config = dict(
    d_model=384,
    n_experts=64,
    d_shared_expert=128,
    n_kv_head=1,
    rope_base=10000.0,
    init_std_o=0.0055,
    init_std_up=0.022,
    decay_fraction=1.0,
    decay_shape='pow',
    final_lr_fraction=0.02,
    batch_tokens=32768,
    doc_mask=True,
    steps=8246,
)
Below are experts of layer 4 (counted from 0) of a mixture-of-experts language model. Rows are named router (the router's row for the expert), gate (a neuron's input weights, with its number), up (a neuron's input weights, with its number), down (a neuron's output weights, with its number) and show model dimensions 0-127. Each number is 500 + 40 x the weight over its row's rms, rounded and kept within 0 to 999. Numbers have three digits each.
After each expert's rows: "raises" lists some tokens whose logits its average output raises strongly, later layers aside. This comes from a sample of Wikipedia text that the model never trained on.

# expert 41
router:498450488493491442452529466492480517539464458424460453474475490455528479500452466488509467529473584556498524461521447506522492469499438520494472455423510599470526568457531553496425437525473479549519471547467405532492504498474446510475537490487452494493452542566523460521465506488460506559445447467497466543505470452413518569465518543528597431470541520543529437500569464496538475477537
gate0:488493526567449431500512540545515558538551452469490455446533523496500524536461498439507535546541571499457527478500507461606544503495459535420540496473515517495483541583559507501477503487490496444387534543543523554478429486416531566519535454465510517521470441512466491469523489488535470554447497478562464533458572438520482523486531487517546490440549486483481481528492462488512426497517
up0:442516498580492434475496531527511543497516448509461467483519537475466546466460483496437531553567578493445517469473478455545508512475443504441535506460541426513518486584560499456411559491496542453378534535511553520438481486314548544527525485492467535519473530450472501488493528520482484542469488514522474514491530467476431518498499494511534477467567518462474476525499429489518459523502
down0:519484453513454480494494489482521497560509526549528503503492480463516484486483549539521554527524494502566514497471544518519402473544511567529447615527519520493460469433509476461477475520473548407482435526551522526479473449597511564502425527513458516490509507532508502566522557555513483521583437485504506568506546513522458476503455568609434417496487475483488401511489464479539518551514
gate1:494491509488500591499475525453548500509467467524589491498513475478516523540493500549586408516522471466481444458547514466515554550499512501572526504473528532490454404557517537524491482506518508545496450516542470511480491392458517495580466454531475507536534446492536503457517531545547542500520485520486483553504529445541584543535488534398500504479498470460466506532513494426415511499521
up1:563477427495514487511546515468441495524513538484476501512553479516424453457445481542478498491507478525485459502387488521516477536467459486594480543448523544504621494478595494548532535540537450457522429372489544583438457465470488458434493535510433522513494527541485473542509496540482507446574464545481441541536484482557545468439556524488510471405457506490495509487497502553490528526496
down1:572408535458448519489519454501493464466494447518478542531564499498504583572515503504526485447508535517505478446546462552499466525477525433504520403522502572506530479510486476531543495482526494542511524486491425516524527506477486483463538515553556499531475533521494533556489540476496467480574514509534517468541528486408460510495481453477447475499516482493480555462522494504517504509506
gate2:511434554519507497454456535519525481526527507446473475471484540441593479529437494478414461512493560514494476512542540489593479560510440398530469537520550533527476462531548517484450518446525486461506434539487490492481504521441470514455539530444524514521435460537466533505484423528492481517493448482557524522475456434440525449453430527584536446458545522504505581447490443474483463543493
up2:559654482484498458520570522520515568470481516529560517487468444533430463513500508447539528475505491485486501501464446473428526502520529619495505467492436508475519500470454487529599454563456444548505516539490544471509546538513500520547418457508466475476527526503540475459484528534430547460477565479481482508571552552534540525585552478466445515557460464501480470429505592517493503487534
down2:525454437466555504560511448506562536405562541487468548501481514547485566504561485518527485489501505415519481538493492543538521419519461443434488588487498579459488527513474416573450513418478478553459540495503475522473560497434476436552431486502584523539505551495458476519478563460499521468534503563463505565529534509528477529539484560481435526521539550504511485557532532485527455524510
gate3:470545525559479471481504486535550523557473526501451529477532565480418472517500448507474416496447554460537467508488533570481522465502557482497520541493511443434552450495533524411474516527482456489467500522473494519507495492522492492528446509502497547540508479551464482493504501523495543530529451600542461461498502432500507566506464482383535523421458530518503466506503427434409487533520
up3:478507479548484439505506512513566480503497523544554529502472531464503496528461507545526549514536499524485524485528521517537527445410492497481534531534517480481553538527459494461463492502434528570438489487521536541568429450478619492479501513497426442447445520579523509522496586469511494558474492499425461451511509488469481535474526429516453577477553442453610490485502479533527475565470
down3:575547570562478492465472522473550384424549461551532469511509498512519543480493430438522535489515440519464426432455515515471452534551471478585501502494503516454488475497497566542474493477425558467488463494469512447524513485535550478513465505518429464520497442487551462529469510469486509545534465515523491505498534459578526413486626573585508433533527509440542457562457462512535547584498
raises: "first ", "second ", "main ", "third ", "last ", "only "

# expert 35
router:530585496440458511449600522507524521515479468494468506464484478565515528542518412500443501520426528457488413461605506488497565480577475455507441483494448579531443507483510465561531437460414417534473509512458496531553542528564493463511525475432500513555448505470487519517489514457549561533546524542584473506525478563509474557506455517561520479493552552537491562476515442513473493476409
gate0:548575477479623512538529487457478503515513439564392496556510506506535432540552481554439438519434532548525471501458469510511510521482445429534479479554474621493478523460493448500524499411590462469476481499433530482477541515513504527483536510528482530471475521469557550496546501540516498483508522494509563498480517534566558537528479497540474494472480472535486559502468511457459521528490
up0:464460599519471533492467478456501506448513479510571494452511502523472516462461536508545577473473535500510549480466458480562555474517483562502548482517465490542527469534527527425441542527459498432483523504504490543492486529500501531554539545519547518529519516499449443531541529526476534476544488461471418483491483530499403465483499477499462515488551474465467478509488540501467496496529
down0:578480534562527510480456495453498529449474494572538506415513440503519400462587568456478540490489461549474476463537473488501530491478480432429531502547564439478475579496495562461500539464563573464524461465476519468529504476511451510522514511496524533496511463556564533455513544512572598490555463519468534461565456520503483455517530502496440502437514442479456479467497472581505478499501
gate1:566495450585490535534525542445457474454579508488575508470512499511556489434421505509491422491439475439488544458508492498520513517520412464459453467514488484512537475499479454520454477462463510493482512565534539458536498489445515437453495529472531495488458602461453469443492503502546468496489621548444464545455536413576415463531514529531548485486524492484524520523507531555504443535460
up1:511490529536550568513522534513460475454479454546598534469479502499523535491487481504513436478400459444477509490420515529511532483545414502426477482519518470514571476481552439499490463456485449536475501479454563510496479566454492454491528517494573489497491537466454543506512551488535481491552524461473534562504523448545509438432469455527536484468498555531498550548458557497474466534485
down1:505408529485550474586502511532489542433491514458503563491512463492532556528493490447424443407519448506501553438488469463538484495573462510565474546452553539520494562491477518528576459548443512384478517458511473494563468600580472464477417466512452495535456547539510528501541467529537498491505512492503506478417484507501545577528463408477559486546453534485477553470505525548485420481479
gate2:506397484489548470466494499494523548414482544544491423468471499487460519519477507573404528499544536407481499526580509486526505451492441490524580461476465590442503475512517560457396455428489499448497403432486533481505493471504554489522567489557522463423506434554511465516540502465508481507539499471548464496503507603440464513459477488523481505450522530472520546425468473491486556530493
up2:518471528528430525516491527547407462484492495467567580498581489509487461464462492553507507473493528543421480516475385562520452443517538478466584438482597512597523500529484489498513556460522508502531470533525489486545462496488497526477506495422574447469514504440505546535449531571522534507528598565452462541511531521464450508487502544423437546561427561467490486483503472479448449436537
down2:483571414566410514468552513496604525510474539508538508540537541457497493554481565499502506533491456463545570538510465467478496477465549498476475458500527481436488591452470392511440535442491489460521490524373485490429472510523502470511505538546531473535505533501492482457518437469510514450544617485500580476460511447588502525461573520424468539480490443523538519562522494451448545480591
gate3:457530511521486531481489607478477464445529562471464497545492463511529385504542419515403572519523469496448474502476512482556509478508518510547512508480482603539503477457533467426475510479508490433453428546485523500493456467551473483514503560410531507459575528400499502501537494466515578461514455490484542477492479514523473479475591492467536507524487495470532523450473485475419490528514
up3:466476489510486547508504548511538416454476428472457475466489501618439468470445493503444520429478434533589473504561465500487546487485565527516489486472473508528485567551483563533487474507431510531569548464482450491486496494442467538474503512391457481494466445522535484419557544485524464553483523522472486438543531509480448448553486567562536480468519440480545504540490508467564569515513
down3:483443495483520509525481523444491497476513525539406487449546437503447552459530539517549581511490492493480479527495575483445501488568505477451510501490572491561576529514490562485538534520459580459476485536494489503532449554453549481536450520469538446504558471563452447491477506555483488491495466610569538454483495478466483460497419435557468474531521498542453460511549499493569499466548
raises: ", ", ". ", ".", "-", ": ", "; "

# expert 9
router:551454503497485488531517549514492527475459479508432498493466475514509432575535524585499539458509452456499516513505517464495469482527474495495509472469484623485543450456447503417497460481548505545501484529428448538540540459488535497504519511539527547482493530501508433458411517512397519548458506572505527510534498471442505572546476591491421551511492547591491604559513491503533522468529
gate0:591529467551479499478605530572493523487520560481502483489517504577535507487493532488497504475495454535454513511509453398526510543463580479524456478554489496520522468487479551449474478546518451538508472500501474487510497514562488444538474511516430472429535463508510471527521542530481473537481471511504585454460497487413510406508477508509449526536491529522528502520501446434488510472562
up0:427471447527469540563534440458503443498503530503423468497494511412486521470454492484490509425548494512498525515550407512412471560494497510453485489459523465563544434519528522425472517477493479491462479489520510557452481503543568482520484519459434522455511512510493474523479544500426546502518471478507545524420418527512496491500516519550438535494549490491493489509527484533517475541571
down0:535498425475485514466525485605524447424534468477524512572508470452531505563512481512548505488589529533544512479488472570465509513511480476550483519445547509472543439507490547445548517469483443474491506511498433538477502506495548467512476492390463499588427524484519461534483507516483468543559462520438526575488513517535556519572601503541469445494587542472446510486496500496505474509533
gate1:546506468419552480572489495542499498516470522563515543559437509525532436443514500540505441466529387516433521504488483479477558478500452472540521543543538514432521486509481540550491587464506412513487451526481432505480582480518530508498466499512471515492469507582504499530460535523533468489486465501541497448502570503519549469575552530538524480479504507487535458507577524515506499472430
up1:539554536448425556548522536507478484547532479567488477522519542570568380493541472537498475491521437528546579498459513574505560548527426504543499557463479500503481499502485474581529638541461437509391453503534438537491535517485557499451426496475461493479528564591457551512524546503502471538474527532543522464467497459517552465499532514527461428501460519507565408484486494512481507507458
down1:533518499532544501548447620548498515503461542494454490539485481501572493474533530463512482468544416463484484518512515536521484512453491535570494499583530594394458558517542442500441513483527538489519423499574512562498456456466612499459514495513493582476510442449530521530491502525510461491547498493493548432495524476486555506490537477514469489575496505467525511488460525519494498437396
gate2:462460501530514487499381501503538482520464502526504543562491520483447472529523470493482535507502503491516535485435531530515536512507485551551519568431479555509534434428416570524511515476542479463576521476495448467479461446443436501491477529447450509515446480542492440529483525488507468484430492497526472461521500403514480516474475487496511428503499531510508510489553515499518538588504
up2:511472436521478495598489491502503542547612477509510423473493480529565522496495442517521546469488456466503456480446529505534439511555462444532537477469519449513452590444506500581450388510472560461479508585582463514455575495468537511503558561473512492446460524429499483524494440502468518492494456442508494543479488570529505460585455556511421479525465462509484542452511533406496466458554
down2:473504516441515513442490493600473490543459492565468549470636525508535445573456533439509530508510509452499554527564520517534467474501521455511519546456534530500514535455522489477515496541458537508503496495483461475501470448578486520465514487481505482506454510492538427495484458473490476493484548523440474516560561544530459450447569495429457469515463545503529475499526491512518458492584
gate3:526526515483532530533455506532564461460463503522564568483490495440445495468563516424494580544469561464487489455443503497509509527531493483433466487484498497487597515497444503441494513412468458506490531427414517503521524545513562498503527485519515550440503456514455520496470475476473528562490510543444472515539473547514441488410445548464534532459542474441478466549522519474591550512515
up3:533437511439448479431555568533533527464473466485499432570472519493530492508538495426536461448496524460530495509490429477443478469544512477547426571511539490420527524555484438475509496458527456555449462509456436476514619455548508586534456484560527483484515429487534503458461551496459572536498441544516479496548543452510564438480467523463494566478510557466517476542518515506550496467552
down3:480501520518553552532419465518482450569506557505501493520484475468451501541530432525535533507486480517509505529480510478427530569468501454413518485531463542476484470524513436528503491467480489474504451456485432526566528477514567484472522481547425500453509567555474508560527487467414510515488573500545463517472507561506507492511502496462492531496548504530451533562496525544461457558476
raises: "the ", "a ", "and ", "in ", "The ", "an "

# expert 2
router:540455538455496495411551512450471526557549504585478445442490433515510533482498499470482498521493505501471499477536512489516521448531450509548549476529512578522459499517476476520500445492460507525499530469470464511498567475522485503537539497518511492514453533463504488489451527499503549548498497530536488519509523484503463480569475581479484496526527543533488539425529419575465478523507
gate1:514435543496467438478585506475436489481576480534530513477489486562522551488468544480520470474525484532440518502439526459512541480480555493477502470491536502536470467507451471439449483479494473562567469555498492426478505483496450443467512497569506510514478525602495525446522473502520464544470487541563467444469505443519488486535571495553486538518476493485509518543545513532533501480523
up1:571512516515497518465483556538526468445543450442480444540511434488461433522488526500530452554425531402490551527545545407467543491458484448532512562511443483515481542525549438479455575460532513395494510477537468503527461506495472523506553522506435473536503576443484469501476488480516440464527510448524487461515475458505523521453536525546528504573499462531509486549542493437515490471473
down1:455532496452451495569564474489439502466525520537528477469557498482497478544549498512476467493498564545575492542559576529528562415470455429505460501512496506515505445470535549551486450513486521521540557533486481465471438416532460546476409538438505490550429466519478467502517562507530436548510535504503472444446548542519494471474505554547484522467498505491431540495456474500482457426519
gate2:582545480512465559501532552508408500461518518498502476505484484497563515513563505486460475484432455469470490506468468526407473544515510549498492493525543479510492520504463514502462461512449509514496540631465480457493488492549579522430468459541505506494497502524512460531515489590510471548514468518482458483470499526504526524474494440591485525521447405531530491497554609481494538477486
up2:479474495526584450545568458528526502522458505495480488478482476558525483504482483516473486416504513531542486487491557483624495473498541450477497452453423533494510502494501515550528526488463481467505436450539532470503501504495464508551505500511488455465559513486480549495475468404481539470459547454446516521505460483525431473470545551461484546493555571515491531478505486475517523509491
down2:512512566483582423525556459519508471579523516463459547509541462564556513517621540428445508495480523538503538450505589461555470522485456449487510492588475524507520518428407463487494449531447524479470529482533525552477563544491439495469496542459493509521514449458417549520497511471513553497510522470518482595466481530576543494538547538473493479484499484511543506447541463433480490486490
gate3:536567509527488507486606433492463576487523546609512459472530481501484494584448461516564511513579515531498493460557472479472558521527480482440513465441492537511482515499461496495440507481525444543402405559525483479522472552529542525498529514476498554513412505508507468521505488542502552481526519522556559592533517441497486606512490570506488498492437436462518457458443493566512453549457
up3:543497562474518453483544491392502550480520528487520545478510451522492578560461512466612472499476535498524541493439457461491509476531510537474456509474486527541446534458457484487474504529443455528439489505518503481542462462593577595460532529491489510569529562539521448444495495545559545463404481451461552483522516450505453531548461496487498498487397435437510463516501526580517550479513
down3:449524496450465581539425526546483484509460550491481535492581448501494442515502442509490465474519509488504439468423529542505473517560509445471443475585453535450439536548475474479418516502579483412546456536481451502475528378486448499562562487460443468486489502507546476467484449503448508569527433528510495463509550473516537520544502463454487504504518486516479415549532454514529529538510
gate4:503498525449498513498586543512474503474540509444564452544448522488473412506468614492524475523524450445503470503575505561520456525492515492458536521480530511472427550543462417575459472522557509565498502549467539487539558490497492485551430556525541567539486553499576509502442512546478505540415486509492509480445486592435507557524531489554478476488546492520522616486520522450491471481499
up4:468432495522542500574568579525406400516507477450536447537511460477549494560508526526443485522525399501473466484504506540482472522497485472443485541475530472526467521488490431603457523519520465553497506554459553452489536484461484514511485519456543523543463511484558531453447491530504473466474480447472537459484500547501513578490431442531478505478552521507515587441498504494505502449539
down4:484534515472439519507472463463504437470540534554481529477440544543517459470530573471576455489489473481458452539458495535514581536508577505490456554482488528478402515493433535470496484434516497499442471531509570476521455500473527490508411508510527534546448513530543499542501586490498396492438504456489472477501509503464517546543530496498493520484549508512577404519508515524470561473498
raises: "- ", "The ", "In ", "| ", "==", "==="

# expert 28
router:545508506479501536471496487507520534543513497474439530490497552535395428513478496448495547482495544536459528519513498496458509453436543506499496494455546564529481502541454522477460448485519505520490518547499506541467523471500523465438496482556524493481452573441452500469443572438487533476468494513476484556509480503525515541550526526451479513554491497564546534512537539553494435489477
gate2:483522510482466460490525473514508496500577486503492512523611466505468493564495491440549452582498476424450471456485419491511466500501511445484517440450463511532451540469489485553569504430452545418526493538532460459545528438475506480443512538593456551457496513529539467602535541472468482517560493548520598469533512555485461534528506487493492434576445407416441455516490514390471484537523
up2:495501429431514423506468580535407467528404516507503570524482448522467512482589547479480517492545486524528559459463532383478533510474479493490555497545467484515558443489480527489427471501570467487511416461435567528459581496506539503517466458444524508513516507491413553507440477475465532450491519523502554527443494546451537545468527440526499535513619532593573479569502531527482513485455
down2:492489482550517498490518512507454526523508490522583486504453501406464502524477505566496448520480523482504557542471510536510535510490484499465536546490495502576489493476514460467473500476484565477542518461496509473437537503492468491555495458487461415538541427569507507436510471468485488550453489562469535490490426480425454512477503474508505459500477570495493553512521512639627564552494
gate3:450478381465541459453365395566398522489478554501533464490507507528523481558527507460448492568428516460504515538468482441512505562453489461504551495465501439492412491506487505458508495519470438543498497445441495509491494471456489502467541512454510465516501517585509504460520487509487519516432515548465497508544521500480481511455512466527496524472515491508546484511457467470585501545472
up3:499456513485423529527479514505500599548514511448497465496446485524545493433535472505461537447495469452547507495543518533558474541487471554507530491573563490509510586479396533518538490590483516517475542565500526577490496538500531428483480509482475509441451462518501503516489488461494537490521485516524552553495535488459529530472527511520470536513445518478514417516576488466443530474494
down3:539542454486527468506457494503502482512524537514473520481499409582515403394504636545504469486510485528546544487524513510527428500554474571543385531599459517494522494549477506493506459589541533511559540499567457477534494496464508483449466448569528538497506534517453493456499509444511541459490475549434461521485479428446458518464524478479511547471519454534507445449497562479484434528493
gate4:542495491551516566445493448542539508474533451508462393472547490500497464508488474518448439493512405484537470484561463529518535495501508536544484514469461424505492476535501505533441544539465478463480553615483557526498445494513503470498504444418486457523542423492469550514542524451581485567534490542484482562515526524395477501512449564527498572440573559538479486423535485471467457502480
up4:474445499466557563506523523465541455478500476557522488517471442511552445504545517541584544521489511516494413508473505471517509529447543436551497549482492430405461510478460522605466490504507503496547491456559492492458511512485471520527463493513499510479496520495532519506543514424475552506597564463499516502468528498414615532573513502509518515463466455487494520519508490464518449558478
down4:460492526508533512450486496533492552487503506455462492532568500559505509508506580458501530507500519564524554533554470475469499529469536499498486481544502529536575510521550540450489483554516518438520511489484474488454503512507514460499462510619468480482379431445559513478512547513560459446493540483512501444459486533506536473509538460471516501406488510439486543528500453529487471528520
gate5:464503531483503554467578533611499549482531527482477450527471480464521494555465503463498484440469502444477490507498496510459512546448471501500462461538495534503468605457524519533524550434414488514464490511502497534466535516521420471539510493468526534473436460468584532544451407554459472471516500457565535512505528462449551531526491503438506561480508475508507542466552558469510525479528
up5:508478474423535488481460400541493506516441538499564486492542471530541534544528486470535502529540459501532423508502434454514466540460528521533499477535563486585450561516543462561630564500489471448489615541543492487554506472500522502527489453539466500605474553534418433524451546518466511483496463520470518539589492447495485562564497510529434520459504483444531448367598540475487534477464
down5:499443520510449561476470510475461543487488555510550462526539453491534493517503521389518555484455502521524493504484502522508535517551474520514519554517486556478548508440505566518454514609535508514470527452472467453502423557458414516514485463448511501497511436568442511461505389443501520515467569492549450493533478459497525468476480466547542507479526579533429500573544470547576574465496
raises: ".", ". ", "f", "is"

# expert 25
router:562536510447509478519534543511471553516464494492465515427469496469480534446569466531429532544533504513461451454513427550502497482564483553515578419488480582536489505486480561514499368515436499579529470525502528546451559515451458504492493505547523424511458478513513420509474519511419507537423480572505456571479504547499520491552545535539496477512507529522460520551544506607529426438471
gate0:558525529531564514533553505557541572499575482507433533482492393516492453451421488499491482478542454505561485522547518413449476470534415458534508455477481572469499490532553542561458491531554545471528534541506532488511537534535519446448444455471532461564484490509526451498521426512481500454536540507458508495537478521577507489511526525525509471618475427529482548499536533565488514435508
up0:539471533500526527544530578551458519465514465498456448445453423508490491485473514577459456529509475486534467502552520491544520482464437558504544435477507540494429473558562526515509471505587518456508561564572496505456532541438487386535520509477532433465445525507465436471479439439467546429536536525508516551482484557505550456483503541503512457583460468433430512452480473605476491527414
down0:454493508460473586460484534538532488474470557558427429523529474485475577469549518482500516441492623479476495453489473566562513536536532421467521483481521523496484563511504566526488656524441498511468453476507529488491513462415493495508506505524467485512530493501552548547459435489518497513441494481463499537560466521481545524514496496488439515457493538490537530508508440474506474500489
gate1:506477545510552488546467417478509529482449506453497570477539518518430452474473556506516524561447532492479450437490580460492483524504531452495499525475497496467480508564455479519460523469549536540514524467503480524536570397451516470554539501518492481511499523590603505515497490539476468499505456445488475467492501485519511534480433494467489487511475616513520582512507414437542431498499
up1:413490414512525568530519525511541525454462455585458508508558462485533428535438502441510483498578520533529472513482423525466517479554483522544478496419521465561517458439534565478424459511513524546459377459470524514468470432456566510528547455512460522529470531465502525475529554498500506509498524456476508504552556554534447555454475516449524459493533499529483490469366577493573452447563
down1:431523475526467486488524510512525496474567492461468453527455560441437503489462489445495475454505496556502527531567493535466562529534563537558465522455597464435475433497467475520487533518530484588476434503446566509425450599495562461518469513502495521532565531507439580517478458468475452487488513432500538528433465397452462526586507553541544536516557583487480508490486575552487521535519
gate2:495576452504485518447514475464467460531471502399525533513557502463494495497496474487601503534507500551558527443482424498485481430451538473431471528522489479472469531547524510516545526484468518482468457486530526469555511432540523480576478547535558462457583532501420514526483531445506528509529478474496516501400544480601546553493447514492501436548496468481509439505501510541511525474473
up2:457476413532543543462445542468481434498424483473410541464467531566569574507492568446514502521508548450524515504523502526477555569513472464479545532473465499539441491481574491472561548506451505439505449523543495549499526464512523423500584534447524484442484513493531498576488491490535509449513461444478550497472532508487588564470503518491455508525517460489424518485485494446465528462503
down2:569491538545526558468574465479484468517422469458455508498472539407471483488500487532513506452466463532513458471542476426546463488484535434521483526522497489486519487510504507505508466524458502499514552482568512478476488546539452465425517505532550473467526540525557443516486518609462515499528574504502557418428494494437490465565426456524543503474417484444509502539486487522505543481551
gate3:504537416580515525533481472509450496459489563475513507411508464553596544563469513475530549545516503449435463509484524485496438518515526361545542390503460492546414532460512478518460450514485444478498548503472497513553478518504493557411522524556506461453535466511495477449509526449545520517459483467544490504511496586450499484475490512446545513525476482558501545519516482492517564554528
up3:503496472500475537509477537481416501490524485414517526514437452534499517562521510568469491548489496487493554485457521530503511499490525563490472471508599456440505559507474545540529523499502600516604451540429481457430507569497506484478499517513629415506498545479473549440543558488554522571465479479497446462464451469592504456458544530486477479461511497580544494543530489523495505528497
down3:457450514537486486471483480443573540450538655488505480479541442514537519410571489470510508495520566434506485500457548518517508455493498540549534453436516444483523496490538491534496513554416552533476535482512492495517522592517475491424582562592519508435485477482485538482507566457534426518441476513544463551582526486527531474453425438539462536497531541577506490505404457513569512526487
raises: "of ", "in ", "for ", "by ", "on ", "from "

# expert 21
router:507531533498488490422520523469467533436529442438478540429513495507481466496504476475443529500480538507548520436550479508486538524493415565535509528507466543481478561519458506554490419556552493527529522514469483552478511529566528518522504539521554506510504483494470393462469517509500530474531450522504495588486482457481484589451553481466518547478562512533552415499565486541436503437450
gate1:532517478501522466478515573532503597489473450491491523487501498525473594517441479462456468520473521507483576465559534420467519419517479460458451434532453521520435472516459513523514472526526527496545468489505466467563486466482492530595436461528485469515481481488466395478531483516595521487490459498518441538467504466511569618408507490478564549511507503528531517523540517542489463495475
up1:460452521470457499535446486496484464441508524529553486430499498430546521503422531520511509469512516528467528618469476495459481564497490513500565465476538453591514496568558514473495482406538552512500526508496505485455499512563510470480527464518491506506453492475544449527530443504396469526518518470530529520522533426506555466587510494509458462495496513492553539474448481517503516532487
down1:442488543434482487457564498510478513469519606523484493460515437506512490491497505507515486541481513504514455523550545455459500555496515438525421555461457547532466439490499494476507526516488457501563492524481520530530542483516462532601521506400509496452508534508506557455569498508539447404532526545565525513525482622500475527447495543461557523510489530488477453568481518502504506504446
gate2:444540523490515585445537550424424445495479455563606475493463501513480492513477461466439492535543487466498460478521473449498532560445513573433553583486451554476585451514516534461415484481459536477507520454518558465552522482456545520490467529475519494550499576545565519462469489491427493505451466495477505484549557467518536542461448457456430533552536433556527596505482539539435508558505
up2:502454461498462464501477465508489525518503573500517465490590520475518461540534559526534545489542472487539528549470526526483460448459529524445409515454568402555503544499525442558493578554524497492442533512508487510501541513518492532515487523552491594486438460511421534567505492507551455464433508520422491466474512498481528413521552555516503475485472479514446502447481552531516392554537
down2:543549509593504519500549484497587502454509582497492538507461408444531506464541430449481489428486594535568510536568514513535464454476488489507462496510513541473478528528569520533491505546482587564520446380469459527454475523427448447481492464527437536531573485531466487545468450544469478496425462479542514436490453429468471499397494490443469477527478499524477520508513503516499497479513
gate3:464526541486510431478525525444500546498436498454472471471513494485517514535437462502423391572451531492412508465507459456474532467530501490538571530434492539507490441551539483511436453447506550581485509476545475505484520516585509555509464508538510468511484469476482470520528503514492452475543510498491571537441549518530487408463536548484437592545451511575553512477451508437482485530515
up3:552522437451536503486533529464488513539486525431448436475566489497480483456459448554532488529496511469513534485472544465514544598502486498494503613546493506479510494502603554440466498411507491584512528493462495492499549517574534522455505475427499546523539598509521543509532422484492583489532493506498572454515472470498543487449467455555493488550464476513503568500431489559473498472442
down3:476570492477513485551504490487505506459448483576507551575514511505544592550440435507459519457525496550466474458543491479488509506569518583523508473552466532509527463503527451482542427494460448478505585589414485463538488493548553534511544507533519611481504459485478489469427496489541467545557537457528463523439464597472539563466566571524485490525494545519466472463482475448534496528459
gate4:490538458523462602496466551495539484538522501573466532494502584548570487417482550563528514560498432529457477512456477559420505566503501532555543525469518473563523506547556469522534490479502538527497527522581455492467540456493505473518504448518437482509502474504488478504490460465514494545473430494495512483493465494520494504552518456555578461489527414501514536474561473520517526541485
up4:497539515492454504474509558507477564483481486521457502451545539510531477463495451552464504502458460548569464462540471504474528460513569471519434551505505556529500553496522575469443515503494494525550550483603418532453497438460433501589497398467446457565521482510457451508484450491490511498485536519487449499511465499509446512439519474531556510519538472446582511490545486531550512460517
down4:470588473491559431405526485526498487528493536523519555566501509480440523467520585477533429478514524480492471474501487423453574504466463526479547539523439508480516528468505439537487482498537513558460490524463529494544469430470559499514491536510472542476516522489527545521484562528552535400553468470505525489476506524502522588503595445442516528479484502544476431506466529526613439491428
raises: "ing", ", ", ".", ". ", "-", "in"

# expert 58
router:547470510475549387468486505504482536554479538526490457529518496511507527444443477525494557491543585515481477478515525578519520512554475504495577491485484584482537553496481498475562426525429496563499465516488503474481562502488530519519453438547516491507506492541474504528544567464491510456457479591523421545533448476432572552496499493465517510468526537551498486441498553525462466438419
gate0:584485465428537443470488491501503489496539490526520518434491530624540553554589491446441478445468553535477435505456529443455511458484535414453486551522525479518514498467422480505463484454477515558437450584489498523453482505462507496421443450551482472467477516499490525478510571469560437437512495467506509550514527415519518511483510515496505582538607431486527493513475475457530474562521
up0:539503482544562459514523533436475525503487495539482487464535567557475531512557497512523521507503469523525469559487549438512474460527514502481506552565485493512490456474507504507529546532503459518515518574468560508469564490463472588515477531570507454553455438465545495505473545536544541454499456468532491526492487610522472511514489481542530561533551494542551460489503489577534483507492
down0:511505492503525421552529480454462500492412517508484563571587454512561526455435546486466464528453494424530481455535443485503548398524492479529535519535543522509533510508475528481528488536513526514481548492532524507561461539544471458534511499459528491532461485526432439538464544493557511483535485480462482495509479605516591546534424494534479541527503487594484505474399504528512474490442
gate1:570459510509460510542553573467484448480446488456483483366434517553497536498506561436531444497450532497512493528561512515538506520592494560438486523524519495539457497508558479448523385452483497498491410505527496537453511472547531552561411531557565567573517475503575465480455481463562494503424533511497459531609533501421498476449454517477407481509511480503525532509545436488490494532530
up1:481499524484461502462501513436494548426474527474520495571501525453531505497534469567472468549547548576502558473466478576406460516516508431566485528501508504480486420509488452559487536508492515560440520412515518426409459600482527514440567490472448459411450564539495484547486486559401537481487419511508509504475485483536513508565551512512500527473550470508505520520474549476473498511519
down1:524587460502583451553456496542432483476569524583564478555511572564508544541535504508484456469538475502459528507576489513501460421499520563533467448477502483558556464482482471527518473499518604519527502530492525497506444358572603459498567505439413451503480555530459474516519508592504483503541496498527519505461533510488510458547546483454454465514513453526520551560463498485485496502533
gate2:539534513479561453556518508514582576505585491472516524571496490536544448451510510465487527410508549472595478509554493474485549506484525502474512490465476529557408573488510497530509506502379448540505478515524566449516534527496496538508481507510583495553522534453514545514434515527472483482456502506462555441508523552482531535507461473417458515502552458470457496493566508507448482466441
up2:517514516494465516495527520491429514470487524543515512467497501537504491511589499475500416505478543524428542524482517564513478487500495544512508484456474469552537489542453428503539507559557479450510536519470506535539432494542528515507454473514482521425510476560499485513566535537533388482532475542498529513531499480496510433447529438534510564441482495471571469445522469525523494558549
down2:497422541558566508507470509475525514472494475467515501514424457547488455459556494544479500444484527498502514480436496509433499449544562449529492392535513484497494536436497428471531465474466512469532500582442484510540517530544510430554509486518418478485530512418427430544489463468440523494514477511501462526519463511423488503518505528569423461473548480488522571424530461479458481443532
gate3:485522454520421500454489541443499494458494459494449463492513524557558446633467582498525533477485458491456493515419542525521510541602511527463495450471522443451495504530574506433571482501464573479470562497462572471562516498471518489516504541465501507562466535534491454474519551519496530502429442496510489506461579519503518575546497442439466529507515449466495485509481548428505557511493
up3:423521434418515555526498498503467525494511508456552502481565486459577432545444542507484557428519463453480499487435511442588422584523472545512441467495503478448579464547469482494550512490405580485517485496472516470541461475472479525583488501515509465541463527557478505559505506502479511490468494542498589527469483486503533505507475431462460508513475443454488516519511445421463519451479
down3:557477490504477527470527512491516439505481439454450534519554540486517511527548540491426496485515476573517462541544518523493482517511454482482495408512419475512453528431534512501536544562522523525400485472472519585512436456514496438531468488505487488399485508433485447559460471485520491473511537527588532517484545554555514489481503475396483499527543547524456507530400520465512519465473
raises: "–", "-", ", ", ".", ". ", "/"